python train.py --router_score="sigmoid" --routed_scale=0.5 --num_key_value_heads=2 --init="normal" --beta2=0.99 --lr_head=0.0104 --schedule="wsd" --final_lr_fraction=0.02 --batch_tokens=32768
Below are experts of layer 2 (counted from 0) of a mixture-of-experts language model. Rows are named router (the router's row for the expert), up (a neuron's input weights, with its number), down (a neuron's output weights, with its number) and show model dimensions 0-191. Each number is 128 + 24 x the weight over its row's rms, rounded and kept within 0 to 255. Numbers have three digits each.
After each expert's rows: "comes after" lists some tokens at least twice as common just before its tokens as in all text. This comes from a sample of Wikipedia text that the model never trained on. Tokens count by the router's weight.

# expert 25
router:131143130155106146106121079154133130104108118162126094135155129089128123127109093145125127155164104159146149133128126111104133135128140147164147129124125137163156148127147160133104098144135113118151155135075093095109163110151141137136150171095126132131128108161112135137091140135113120107116140152116101084093128151107114163116115150136126127137140124103136142107204044096161135142172140086161133141111114124131090107134124169150115066095124091176122150119166159126144095108135086119149123100157111117185127141107130083106157126104134140157107121105146160143107161095112122105
up0:072118142163156138145113149108143142134159135127109135150138102127107164102111098148123081085120150126147139063111121158094151092122122081119155165140109109159126098090108133145119142158140132145167121139169142144127113149168132145101162092099153154075120097083084129152111113122127162134093144105134125116127127129130120133140124168130114163093129118108162108103160140150168176120103163121122129129110165096139128173107118130115128112168145144105087096111114129075137098104130142098109123135098161107103149142104137111180116113111097138137125114110166157086131100130142128095
down0:144129081156120110123067121161157084098137137117141125156132164123141124130135098145159088170142132113166154132155095120135141120128074155105134120134132104133113135137116083132124130101146109096153111113099137122106134108128147104129138103131088091143107095134116148136121134138153143133124174056154146128104116118145119157151116079164141109122118170127138148148123134110134136146077133126186111170101134126146156127113120191145117049152164088102156126162117149106134140129156146140120099127131099103115136151122141107164121150111123115149144090109138124184133107083138091140
up1:161116112089166173122108113113130125125124145175150110116132144166117098097120112132098095164107135151106160083117110150150158134114115134155140128166117095169137113117079111143131086122159147122126132120110112173087149104115126146125150170127125132155116188159162135126137137109134145167124142111156125147125180149164133144103096130131165134119142109136129143118137112095114127097129103114108103140099139094153157173112132111165130085075116158087170085131140146102141124121127093105092101073129110116118183118112102127156153098105160099110150091112119138118152131128110119093
down1:119096126086115092112094135120147136117095132080157127117123136100147088118118118112135118114135139143109157104122130176089139131126123124144150169106118143110112117148149127139153158135135134163181143113180162141139124160100147176166127096136197149143115131105143130124139167103124151139158147159123153076153100190105127136175134157110150112134108114093161132142122099122125116100146102114196093116140091129095124120099159184146107177149136102114153103128121142152108127142130125111135133148137168107119115092116124134121140131141159132103146140118138108107146148189154082140
up2:116142093093166109124161122162151115178133141131134140115149114151152094110116079130160106140153122155120110091111145095158127150135112146122106111108099169195126111131100118127103144140153137117119144106108133133087099123113144120094136136132174095154139113151142139117101131111127154093122098109112133104141146095131074132102104133154157168131100155155136136100060113198135103120121139128167138113090135157146145109169133101102174111121127125168120140120115168110130134114152098142134163124127093111098157139146121138145169149170099115138112152129130094117072140155175126113
down2:144126121139166097160121120077123166127112159156112092083134139118117105155133122082117155132147165153141110139120082142109110172132105166117105097107104070102148087090096132129140124094124110130119094156126137136133134142154176075153149127123166115130151133107079118145139107114133042148129145094132098140155099094107103161094134146166110166109123128141170144149122104130126063141129158123137136126121120161101109150096166106128124121136103149124121105148128114132132140115142180123124131130133143135122094084111127102149150109102128114101089123092130146154133134139099109151
up3:114073142122152157099147100134105154129097120113144125152137112145086159141144126125148132072160177074149087144131152088091197126083119084115146091135129116164086154099112123129133132171099130103076144143110122153133161151125126141121117117159135166155156052117135144172133099104130144092105089126134116135141126089126111136149132147148115116143171151126169119136162120126139124105134150114165084101137157141111152108121137092159118122128128117094129121142144127151143145134104104168140112164144159106124107109139110097129136128138153112111119144152109123159112107103105127165
down3:118136142131099120103077164118111108140128142100120129106136097125101105121134098146178126125111120093128154139120121176113102142143140168162087132114096138119118145119164087154090123126112086096127107122131106170131123157133170102127128145115113112144108166098134141127126139116144131139117131124115123116083110143166136086135079143110108124138143163123120112153093155121138150105127121162111171106100118126162098116130163102094153108184111125122108138099141089125167107133181150150112153200104088164146145120109078125111123139132131117111084092110138149096107098125196099140
up4:155154110092133167131122103177123159133134093126157133132152171169110112143127144141084082123141141140100141146114155171131159168168095137146129146093087119134142127105102143101117098102108140141106132104130154079079112091109115146152092091072152141128118184123154127144163162110124102123156119093163122106107130142130148130164127139140134152112129128087111151116147109152181125130129149169144148134128123123129144130091142169108115123139100157139173131070095135151059124122098146157118131101175125138161120125135140114118096163121117101120125111132125088101138127117130155123
down4:135117143093163164124137082136113127136093186193122110104137133123137129121140141142150118109094122141115152100157103141103082138119140110156148113120154108121086143088137135162070105167122133084101126129118093129142148134160076085108118118148147142099131145100104097098143146127106121159128108146143141140163131122074120075164128124101142112113120132124138089078142126126125129124151169130094106123124075105136112107132138143097161098124128086099126087142143165103118112125104128133164160112110145112128133116140137098098136100159153174119147144128078181168139138126141125160
comes after: " |", " |\n", "|", " October", " June", " December"

# expert 5
router:139151131156099134093107090148134128093109123153124101144161125090123118120114100138120123144171096160143160134139124123107125144136143144156155124120124138150146134134132163150112100132136117114162158144087095080117166110155129134140147152090120129133120102150106146145097142123120111099126128147122101100099114137096121156122112157127128125143136136095145146113192034092170148135169137092154138137101106141128099108141125181162134073114126096175122162111159181138145099097134082125133121119152116124173134141117129082102169112095129140159116122118160161141112156102115141091
up0:123118110121146110111113130179087122134123118100129112102131114124109120121097126114088132112143122137119108133125109142126141093153161120130147125111117134074140122140120141108109137170170092155140097117113106093134114166111131142138153146164115102130091149124156060126151162148105141139096132142160107107129096150119098087169148175105167113111153124107126090099158084140134167161107130093132137135126106129081165124136153084161116114116117111106119150121144162094144145147137160159162132089150170153123124077119084095132171102169105072099106132115132114114154117116163098136
down0:181144156127125068117137137145120078131098136148102132125136163159158094113138143125137133130132108123139144111161122111105126126083113115070122145099131119106099201140124092127124127130185154121116159144147129164141118121151126145139108115113132124165088133139117125106087144108117121188113067080103088144106137121123141116044130112144135119120153176121131125110115126145143109141131127156116105151134120086108107128138104058111161137116134109109099062124160085114109158129136117152147149130156128139121123188142160124105124125107141136129113136140124116136111101147140106150
up1:144133136127115129157122120118147133077119135115119133148109119112089143104081160148148106117087138155091174153110115147155107114157111141127154168124140063156114114094088137108114126109107136113141150167137107088084125109120070127158116152141136143137183175121141109092148144138105094114146133142134136095131169099135102101146130124121126109127150141132075101125115115165116130138139144139124130127136171117124129111194160097090152119115149124172135116127166129142144167106133171146095096122078139172112094102146109155106102146139104148128100085075145164153128123124132119130
down1:128119149066130094137141107123120116131101125100143099117139135116116095132171175152128118128144095136164143153120118149137132112127124134102124164127196132145145145118164152135135164134117142128118102155119104093106129070081178137058146145140135132097091139165100134113159120121143133106137081137164106127105149136103126110152107131100135116120098104076155076132150134131157120168112128147112077070121142113154161144132163123153142145093117147146141113125138183128101131116137125137125143173097118158145112103160141111093080150136122088116129099126148123141144117107155104165
up2:128164123136061110150158192101179148154113130119116106136118141117129113148154157153177138111136112129166115142131118149109101119109126159157182138103127110140118119138093159143077162124108135134097106078134146134122123148109092114109102142159131100124119132112121123140125139122099144131120104130190127145136136145122109125144146115120133149106138122129151132143135114149152097111119126102152142155106128109164060147078131160089096136175137112147132124139099128182109155118095102116127141046173171135136101129108102154124143157129125084101124128112101114107118099105087139100
down2:176103136098158104151131152119103140132148111134153130079113116108145129113126145110119117176097124107117127153134162100154142073142140120122116100115132099101163092124115137161117112122124135163110147125093102143150118073142148099144105152125136101069132100181124174165096100155134110158138114133106150109171115133114171127136075134167143134117098103116132139149127142076142111126122111173087109104116117149129104088136166133156170159118133109109113087131082103120136137121191131139159117118114116127114085110131141094174137136116145107146129143120128129181115156120116092100
up3:141163102125131143094079131124136125097133141086117117162148154124150125083124126123148113107127104140168087123151164132143101157138096128120094116104114136125129143097179173085140129124113171159128154132090089142117111112161120108129130148114082122142119098130110131167124140105107130136190099111169133136126152122128162127078141124125154111153148140089130088161112152157148108082134124100122108137140140119135196144114153140138157099108115110114152148086155124101103088128099166135138153115102121206138078095118154137071146133163134135122145132136107133149109129145113118140
down3:100144136081116102116132127144104123114107146157167128106137096138127146145134123139158138146164084140073153124096128120128103172163115120142153133124117146112125121155063156088126144159120127138090118127140130086119088157097102118136141147141144089130119138123120155111134144136174118112176182062088159157156137107171116120186105114163128107150114146154161159105102116122125090122118141115129066140120131138112090092098121152104114126142159098150130138112130128104133114146136138162137102128130091116106152108083092105175138143132144157097147095098131109125108119159128141156
up4:135168130114120155118128161117105119178107161149111100159082128131113141148151155130119144103112182106148111107137184170111120142155109113119143122102102133099165120163133121161147115080134145144147120125130167126120149169132089140133111144135127116122107142156121139039137114090096106091088118119135125156180086097162116103173107138131143142145128073148120137122165110096116136136120128100109108131142123096133106116136128137109139123137107105188088129129103137138116164103108117116131157162136134094061143119140125147116119136107161078119108132122135096137111091109145155103
down4:128127138155130127125095152128088135175124144142105144152080161128076124152158159159100105151141126114113151129120164156100103138114121120119090157139100108132085106141140129118157114158125101151102145162117148109132128161122134150136140171091131157130104110151150130118125098096118155122175071148141111115114145095091118107140091100125177140151113110074102141149119144124142121117132123084088152158119115142124177131136098111099120145165179129140094162056113081165114157135143125148135150152127112090145109159125094114147100123157120162151131138122138079135131167119140120147
comes after: " ", "201", "–", ".", "200", "202"

# expert 33
router:145150140158107140091111094155119128088104129168126099139154124094128117123119108142122110154165093161137145132134128120111124147131139141162141122126128142155134129121136162130117091122150119116163156137081102087120160121150122138135146144092128131135110109149106147148085146136116112094119136146122105095112116132097116164127104155125115134138138132106139149111193040096167139137167134091158141148110109137130093120146119194151131073102130094177117165122155173138155104099132082125131112127155118119181135136113122089101178109097124133164111128111164150140107156096114128090
up0:135119130103111136148110101183108100138145138154107127128164133101114093108089110138106119112136104110124134136143112117133088127160127159142161116131133111124125088147115106120108128144123153158111119121107166099144126148202092112141134146147156086109149163086087124124117114117149087160107154145134080145149155139114104159131107172086121128183106081136175062118086116150154091111131112157138147109127126108111168140149154129099138098132155145127132131148110147146115131162089133098106157080129126166103111154145118119107134163145154104148099083154139140122141167141167133124
down0:122165164129167117130179140137127125117149137108138120105085153161135120151144127142145134114186106157063143141113118126149167128128178097127089123111137145130151118110159169130127143121175136101068135152145145144137134124053142144145155128125136123115125100130119124083122110162105161104172113149143141137126099118128184101122163095143106095144125154095148158134124099128112119155126140134154110142115128119094135121158139160107150112092089082146083162126125107126112134101137167146117092173116137071139108137109147081109165109138119124115158139147147126136141121134077132141
up1:173117135082174165138117152118143142148094143147163152163152135127131117154172153089160106137139137163119133123136128142139110134167084109120132111139136116106108153131149067151096122116113117154113123123103169101143123091108166106132180104066119122085120080119143095133114097103177168150125126131143112135142142153113154156140161125112135093098129169129120101099124100122120139123110141133124092148136138095096133120142157125138087136139139149128144130138127156131140117086115143175117177183140128086095109130122125130185134113157143159096124141098136187117150111136134137159
down1:141117102157102142092136097139130169141128140095156125152153130124133104148112146170140091129158135114143114099142090143107136089127172133127137124080174161081099110127159159171139118138152059156096100078109128128122117126137141174100125143118106146106125134096169129141142149175104126140138133129121147147117129119140117123104114132118160156112140084137094132131145079160099107143110108162131135156183108133125135110149131077119119103110137140120155121133108140166098138136099120147112111175176120130161143130154131115091122155105109146168084113111140071080142148142155112112
up2:095118122123162167080126116092183108118129126137112123126097101149159118115150093104086142130107122097102122188127124049153115106173127123129175135116114103172156111164105098132120152098152167144141165095136092125144158124152136091124115119128094140123117117127131120132129145111145096096093115081086093122133124134131163133118156119140132140138157122130131104136141110161148144139163101134127144112109133082140165146144122102144115141165113199136170104123171130113114123121150154107143131106150154171103163138140111075122150139148164117128146156136126115126097126114090145158
down2:079150120174192116113141121083125086154106124181112145154140108138112127126115113087174140161128148109117176126117091142100100110107102142150122146129146139161112124100102095168151169143167172145093135162118126157097125152146164113133107086111108117159148138112098126154122136161129136116086097095107152155078144117129143089135152157097111153101114146140120108132132112139133125106089114135168125108104125140141150126152137164128128160149146139122135131136112166116150104162183175122090144125121145139154127149141137106148102127155148130103178112103093157119113160095124134104
up3:100138146120106104152124166129094153141140138096138121169140123138137133120183148070124136126097105127131098138134163140095145095137133133166133162121144101135142111121115159183100120112082142097112135110089112139123132142095139146127084125145131150138111064133130154127104124097113166149118161119131135126099116143164116159168141153122158142138148100117109123107125101180151146088154177160141101162140117120088129116158162117068156158131177134100173140136115119103134140126151133145127091130129118097121112160138144199171138094101140111150139172114111106153110137118131106150
down3:136154120187084119136157157141109140146144090121136102140129132103133142126113117126127099093133140180149127145103116198087129152137144130134112115153132126139108133146134172173138103124081122105121126111133127134130103112124123103097128146125147133140111104102140118135118161118096150113128184193109090156123119146175166116132123159117114142150188134106124102138106129130152137112131105085129147125140150114082141139108139117162113084113128140101171111095082142087139155117129149179097147092124131077166134130139151179102168142118117106122139088063131116126128135125122092117
up4:129156131123081133142149178115136117118152084161098125125120156140166159131096167149139132157112138088122115131132157112100090121096130130104161086122180125125076109156150147124149151111121143160129126149161120142133106097143107134132126118097092154104148149146136121154158125124133145129111128113079111162161092156103141132139129099171124106110150117082116083103128141149132186137124120067114150131109129104141122100142141122093125136134110106103042177102158162119143123125120137162093139086102138142118112146128152104132068106139152111145105153141148128112146136119132103169
down4:135133107150186148090115133087128138142105163090153131166117090111107158133103157106098142147145113143104109131107138143125166108121124082128132155105159142133147110141131134131116144113135168138164114121149142108107142179129124137150138094118141100120121110165158129108100102124072158115131145127178182156121103133097139111124173127132124142161115119138146148106130122128131123114144140140101151096097127182147120115160118121190114137100132124127152107101143161136103149139106089115077126110179129100091185097131084139120097138104105180128183151147099105130109141100156143106
comes after: " |", "|", "201", ";", "–", "200"

# expert 1
router:127133083156127151133103080111155123121112099120068157148119161160146127121167118132105133133089112148132133131108113141115115129146158140138148130142070128132139141147184119121133144094160096147128125144138108111106108140138146118130093118129162104098128110146156166167165048101127144138152142147106135127171094134076131170137155127143137113149152146105116147188134125096120186119146149110136114133133130123082116116172105081100178162105117109118108131117130128121129111137113119102117093138140106144109109165127102110075160102128166128106147161124173152171138127135131098139
up0:130173087126128136111115140145146119144177125096111120152130105147124139134134091132084122181113149140169117116125186133177144133169131127129146098108132114162120135137083153088126137165132092108094117126088161104154153116096114093152120136184141126111135134162117113137113154160125102096161138188134144123085088114128172103127161160172136136141103148121105116140188124097097131118125116120096116146095127079125147114127129155120161134115133170106112079147122111097140116130102102143142127115152146127085090133135159105160107121153156137107162123121115104109169152100133119123
down0:078136147184088117108159088118123115149111149160142090111113179163128108105129139173144145132154113106158117122181146126080072105112101099127156118145137101091084129140167140134080123105136143147174152131158130124163145115115104125138104111109146125172121057104121102126158153129112150143164118104154156140115140144165121145103109132116118133116106109082120101110126102127153132113120115171138124130101092074140140157155131125148120164141145108141115127181149122140122153118155128128132119128100064114135128154118121138121130163146116106163089108145130108111129142104173128134
up1:129143102144096102147152159109149127163154119109089094116147143175109149151160113132138151174135115129108106109177129149121115090131117123145169151107097130116122161105147132117157134123177114136103129111169118114090093179109127122138130112119134126129106106115080122132157142165155132143107145105069151114100099076093150123165123121125128128113113101109117132136134171168102123120173145121080163110121106113122147150177066127078128107123114125113172137153146151132146142102149115154097160116139121114084122122083135141112126109154149131130104114150096102145114076136162098102
down1:143097218153116137129126121134131143134112111146148158161086127119159151139149115115114109097114128075148184137091150172098130116109130146103079082156129134183143185147111113099126093176131117103144142126123131137104112173143123107114139086152119167160103129099163168152097132142156128143110114119156157141125133137103127105117108108111160103136125143131137102140127127129116112089121132140119115156138099083125120100129134133190143104156136111109132136117113134156112114141114153100145109122114125144171107109192130148111129124119093154132109114104159094136097171141079131102
up2:140173117154101131129124162093104112112094144169143151122111139111106116166094117132158102178128116128160126125163104175118148155113114121121121121164125108141089113125162112114151121138092110103073129137123110113121136151144133131121140125135128111151152125140110105166122141107120137159204129139107107121123149134133120088121091119125099132156171109080126114165104183086121098123107149138150163108163182145107163123121123092128175124168109155082117080144116127091124158127135118103079085104139099149136129147137104138089099144132141159114116128175138096143140153130141131087
down2:135070161130127117151116113147111132158147140095128133130166123132137111143118162153120168046088117106123083102123111119129152156138168104098117131138161079149116126156146154123080175133135092187135145144090158097115143106148120136114110099132131177147125105119149151123150163090108144122125120154119107134132072147140149165141199099173127155119108096153093080097093098172144161114120106144137100126113139114137088119095143123148118153120098133148120124106154123137089117102111130171154136130094138137126109115144108129145145145161099139148127125136115125128125138100113125124
up3:138136093117083112123144116146106131134131148129130106115126101136140139114099156111129101088160148162145132126116090109118122091129090097125131109170113171127134089116134144143116130126130117124120098169131123113124104109183135071153134131098114097132110099098137124149170131115185115105106119109131127094138152108067115152123135137084128155117193140098082171131114155159107137151093150109097113147104143099144162129166079076069136150163168165146146085105127133105126094128110138151159140097112137137136187134133127115152152129131116101121140116151149152141141164114123123142
down3:128133107127126077122163104090101123161102181166122097108114153121112136159113128103164142150131125171111090111143133136122129076107130101111123110132144144111107129143099145124100138172133146124117115180127152135124167126117143160157118196129116081136091112134114104076173133156152119149131144098081081114085168158140153145131134135129071163134123113118086155132152140120100106135140106136149168146085148115139108112139115131133158157144172106140109139143118129137129074119102109140130119133115126120185166137146116147149124078142127119152123125132099146118156128086098151160
up4:092154138120119130135113063101117110128169151116110123134071122109100087136154095140148109143118138113130149168129089152147123133163110147124128139120141127150132107139159159103126136115151123083140108134151133162134128152086120122108153109165178125121146135151151083107129063105138141098117103151132147126093136124096150104164164112108107111148137156168122102137139159111130138120150120108133119124096110126118153142083161080093112094113111151108146103122145140196167119132155106131068135109151136069125115146121104120166118137157148181108139183135143139134150106122104157114
down4:115133170124102114119162152099126126159121139107103103133154114115131135159131123120129139128110109145119088125149149122125123161085109116121110141111085137145180155166110122105129129222169150123105148127118132151135133137131169130145149141116165131167102125125125152152143171173131141136143096132125151108128153127131089175092118128116079116094109113123111151127109107096127088120148128107091135155114142142092105184169144144129128157164148097149163121118150155120136152111136095168120168136132095075162070073145137126119153121121101110165084124123145132142150140090116123109
comes after: " of", " in", ".", " for", " to", ","

# expert 28
router:083140081151113143098106119182165168140111131125110145088137151121095112129125094139073112187093098161110154096125121151120094090140110132146154140100143157127162137141157149077152153122130108126124150163113101121153125126160128138095117142114158165100137155132096144165119097141128124071152139157114124108101085142136082148097098136130137109159122128119132120161189140119125098145123131121156111150129119106143126110097146150143101102095096106142118099149140120172149115140141132081128067143096130123149140157153147129157153133122122137161160106142138151122122126089092149114
up0:109150068142126105131106122141207178198120148084141134165161166136128103148134134088117155111141125162143143122108154123099126132127128136102143127115163167139151157085136145076157142128118138115111120125100149130135103144115107094100102140138131192145115139117093123134103137170127163142157079124122093111090110094145109159093140103111130151099130120125171106125103139149114121096142097151092135107135115143131141111102137122123175157118133109149124192156093103129106114101125174145122098138109170131125128131134154163158116124145133088119136105088130117137124110126139113123
down0:166087173119117133146124161081115143156122114138153150137142182094132133183144125149097129146137103105102114114134138131100133096154078127157122124109110119147116160126128144134112079116094145175121159155136107165124109130156124153100168128111138138098083149125113147160129140127134113138126124102114118086106074146146078136116138159129115130121125135075117109139088103092127125129120115138177125110144119132156100089126095131109193138149074142093140141142116138114155095132152112106141095151134106129114169145091131105095160139150115119151148117120168121163145199100122128125
up1:145116152127134098136113104115185175154162109126129137135130159127114117158112103121135149182141115117134111092105073140109136139100064118140119086081089176152097148141128118145115128091107114100134106174136147097139134133149117105116137065124122152157114131134153184123122125139152168090136091137139118089091166127161129128157129121148121101121119119105135109167140141130106154089119116126137153128113128164131125103089139155113082129126135158117112142137145122147154138116181111146156151157143149122129138119123141145171146159136163152171126133153094064107084148121138112159
down1:123087088092094145090177100135120123159091134142115136140093066133105114158139162154105095149136129194124090131143131124097102148128127095148100122131125159154147125132134091114120122186129122159102164151143130161132148121127182171164160131115140128110134152136154124112150133140089116144141133117141133156141133140164135125097122132114157119130099155135136211120129134141111119127161121116137095139133127153104089126088181130143153106134157143096098146123105125090080156145147127121077118109118115116100121143132145105149116137168131129099136144085119132118124164130092133070
up2:082144118139151094081156152152099134142125164137138165160119113137094108100163130133088092096161115122135150144115141147106137117162166172088136128161160166130134119125163156094156077114172150105083165142157132111117106130120147146133103127102094140140135156107133131167083129149116143090141130152113139119127123111114097138137099093139104131091092135098103119133124101134128097144169108164157126100141109135153154125131166110105126161067123122106085134146133119180134095105119161157121114110087145143101131192099157129119143120158144156130122106122112128117136111120102123166
down2:140134100108086132132172153153160130110105103157147157122115120099145138167170119098099158157122108151121149127099153170113128136179125121067106093130153134124122118126104181107139113148085152120165110120129101147135151174189103147125106120102126152125118135125093146139130160139132143138143120130130113077072120127156102091100150146114139122129155140113131160139151112100136089124095113107180116115179135098133115131107113148169134130138102124139095125133146100139148123066170139144159113149156162124072114128125157119084105105159143113153121146145113160143167148114109118121
up3:113107119131129083137117120141137148103138129137148140117134175136116163115145118123110145115098117128109132110106099103130145170079114122143098168138104127107155106113159139101154123123145152152134117117142146121109128100176135126118105128125133147158061151140114104097141110111133122109089143136111116102101131116141151141167119052169126093141134090084136115149141129136117115144129106109134132143151134090124150133131125127171121109100089102129144099130125118160112137137123146096153105117164177160132135163133143171161111129067150112070135112111106124228114125062142116153
down3:102126121103154144092124117136188113110104110102115088094116111136106147125116136119104132132166143133119076087124147137121154121123136109128097126085103131074179121160114100142160145073151128118096154129139141163167155134112103119080164120089165151104111140159124113121121108106077118137108128101134134162139086101177104124126152126108147111138098154126164148138112119157120121138146146075127136120124137139103125162156136100084117134163158132103117110100127122144207122097099131176132109137129117140166150149143084082104135132123116132111146147120143153151142125146173147107
up4:098095147132084156103131134114114137154118123174114130140114107142135129085091119119128143090139156096135111099141157096163119137120114150119123122129168181122172157113123151132139130118101077137074090191118088106157157146108150144132170105146098149160116139090113137091126106144133121118142100110120121090134142135128132110112119103178164097127138127128137141085158152140108123107192119169164140125118130113126126152149104139168153103181139127126130147094152114167181131157181141088092122137132110147130146149146099097141128152117152102115106138119148080125112137125109149110
down4:155101147138097103147103123114128118103144133120119118116131134109145093148147174039138153106114135149103141124119114113148150135129128165133124151126131076118136094129079129166127116097162121133144130175159137136124134106139105131162107090126150177122148135112171158149116113100124112130100174153132124102134116149123113111150140138071140105115138124131092121138130106080105096108098137110126160136115111143152121158108131113135105081122123151136161151104101115166127131162089154135193125139136070107127144071116138111091145169167100115124107146103132146182104158134093141102
comes after: " |", " |\n", ";", "|", " /", ")\n"

# expert 32
router:109126097128096135119126107158139143137123135140117122113181152127112133102104160132104157144131128122119145113099158137099121100138111085164151147116144174115150134127164109130131131113144117124114152147111143160143126183148124110133119173108112170101091160169151163129147148097078171149141108160108135129143102120121112134116145099071173114116154137124114140102125113097066177136172117112103113134130095165087072135146090100123100145116120110176113112168111102164135108145142095121140130095176134118150140126147136110127082129116145151150095157110127118139156161076117141097
up0:135124138136127104137152079149112157124138086194117150142121095173115131131101100102145120094146130158144120142099145123077136128119089137140098157118146137147147116113116116137085133138129134135089097147173164132129114147106154133073118130133144140091121137147124151115168113182123166115147107115059129115082145143127135102142193129149137074133083103165121093081108117133117155144125168134105128124134119173123115121144134066154117096121093136124105146143146134141090126139121115122134146102128113066142069149139142140155136104113144085118134114110131121149135129111160124129
down0:123112091179114170109108150140100130094121181105145156125133136114090077103115113109118138103144132117135124088120147149125134120122108145148059150146113088110139144180106104144129136136111141158107126112120098131087103126116158135121132099095130104142135137181177120099115152163114173145153164144107129142121100160124148142113122164149147143092112149136072102164110126106087075099137111117134134128121144130174130092139104143109094142162102156131134137186131117152116077146105137099176146126141119140105089141132111167147121148101127120116131169086113117129159133107132108116
up1:116131125105133133156133115112115106125113121141129078121129088133178121161174154154092129089114166133147139098136144132136086141130134128160119136117100134136187103124139096162125098101096140096118099150151124107101091157142111152138120161140108124141098147123115165122122108128080173084108098126177110121115083108159098137147151107080161180137131128121116129118136134119135157121115176168111136067130136155137077097145113069125114105096092152125142138160157100138132133148109101093144101081145146124124159119156143093132109125130081101140134112114144149116125099129148159110
down1:129103172128148111138190129124144131108152113113127145141122109134095134150106073156123115142139114149137208139091100153078112114105170175155116114138110128103114096136104113126117140181176113149152115125150160139123111138097125151133074142106149120108156112168119147126163149123163099150153171146146065104125135123111131102124113155118122110127121141141135100133096139195117132129108103095132142123126123155110129095162087123134113140103123120113125147161104132146080152087145144147114132158131150106135113065144111149129131156126109149165131113103118089113155097148127094148
up2:125092141087130139172110110137117100187153167147150137119153189171127129167108111159091133108131119113116091114108146111137155113156090085108114114134121156128152110098168105140138092127118086125122144112156131138105143161105127081143130078131136128085103141145146153160138123130094136142114149097115115131130115135104111100124143111122138128161121083089115107131144143076058123171140132133102118090107154126128112148129126111114156107144149127148139138128096115115138128142157157136133081130168128141116146101117133173137105105133183112111083118118111126142156093085117064113
down2:114127146152123112154163161110152160172129113151183145138120124122153079137153124136072139126111102075128121135146157118199143093099123154110122138113114121128105075117103168099107111128151127146089138137154141106122119100151147133128145137123193089120116176145200117152148114118113145146086114123116109083130156122138178074140116159117079072123112147110132170141151140112137109163151119119126149118144138153167099164106121135145101144112102088166151101121113120135151149101120119118138103079129115116134134141122112112091120126126154117121138136107110139125124113132142155146
up3:097104168137143118153135132107141070132125198109140133123157128119109143169153140111095128076110133121140108125089145133143124126165085113148160142119160147151111134149131109119092162135130126164161147087150179138159119132152145160128143153166109188120114168136155113139164159126118138100106151114106132149077124158115099100112158128064117080100138108133165104114080123128130143123113128125140164098124112156095124121131121154128082151088138124099144106166102129168131110144103127133132130121114131106101149121095116098126104142158134102156131115129122141130132121100169115192
down3:134146128123127138153114113127120106101095138110138118138172142115141141125143136153092121137182114178135137149128160101119138171094154100160154133154130098138120189138108133142145129122146128105114116044124138142104145120113127170115189178079148140132146123126099177136148088103088118156116102130134171110138145131093126153113136128160135098153124135170085133107105173161103128094131146096127123140106126134106104131150109153139157155127141100119110149161140138122151143093149125101120127097108125147175115141174096124144102129125183165093148161104099111104142103149142096118
up4:149111174133150147122140120148147118148124143118117149168118118131140135094135189142144106120153131108177115141061162118105163165127141145143142120106106117076132121174135150115159097101165113144126136115128147118165156141120170098159124123105123107138135115148118130067176160127080152137126105141119160125126116108120098123141118109135123111131166074119164115087130124170142168137163071103118135117115096142136139149141160101123163159124151120117118127175077106149113168121126128124121126110146194153119140117116096115113113117138103155147155082113104114138099094112115149097
down4:149114082091123102119146113099151088149114094078117116128117168108142093185134114131126185123111098181121112083129113149125148120089132100147124112130118116179128105122151130122142126156123107107142140143120166130151158151135117129150138125114163134102113157107126160125117087086126090148138111113139133123132112110133174144097099154128121114180098133077108091163089127114092128128157133145110130097139082104118087116154146132112114119104064120125133121148165169143133144136130117092119155128141142099119145135133116100179119107143145139149097177160143118122134164087158168110
comes after: " ", ":", "\n", " (", "\"", "–"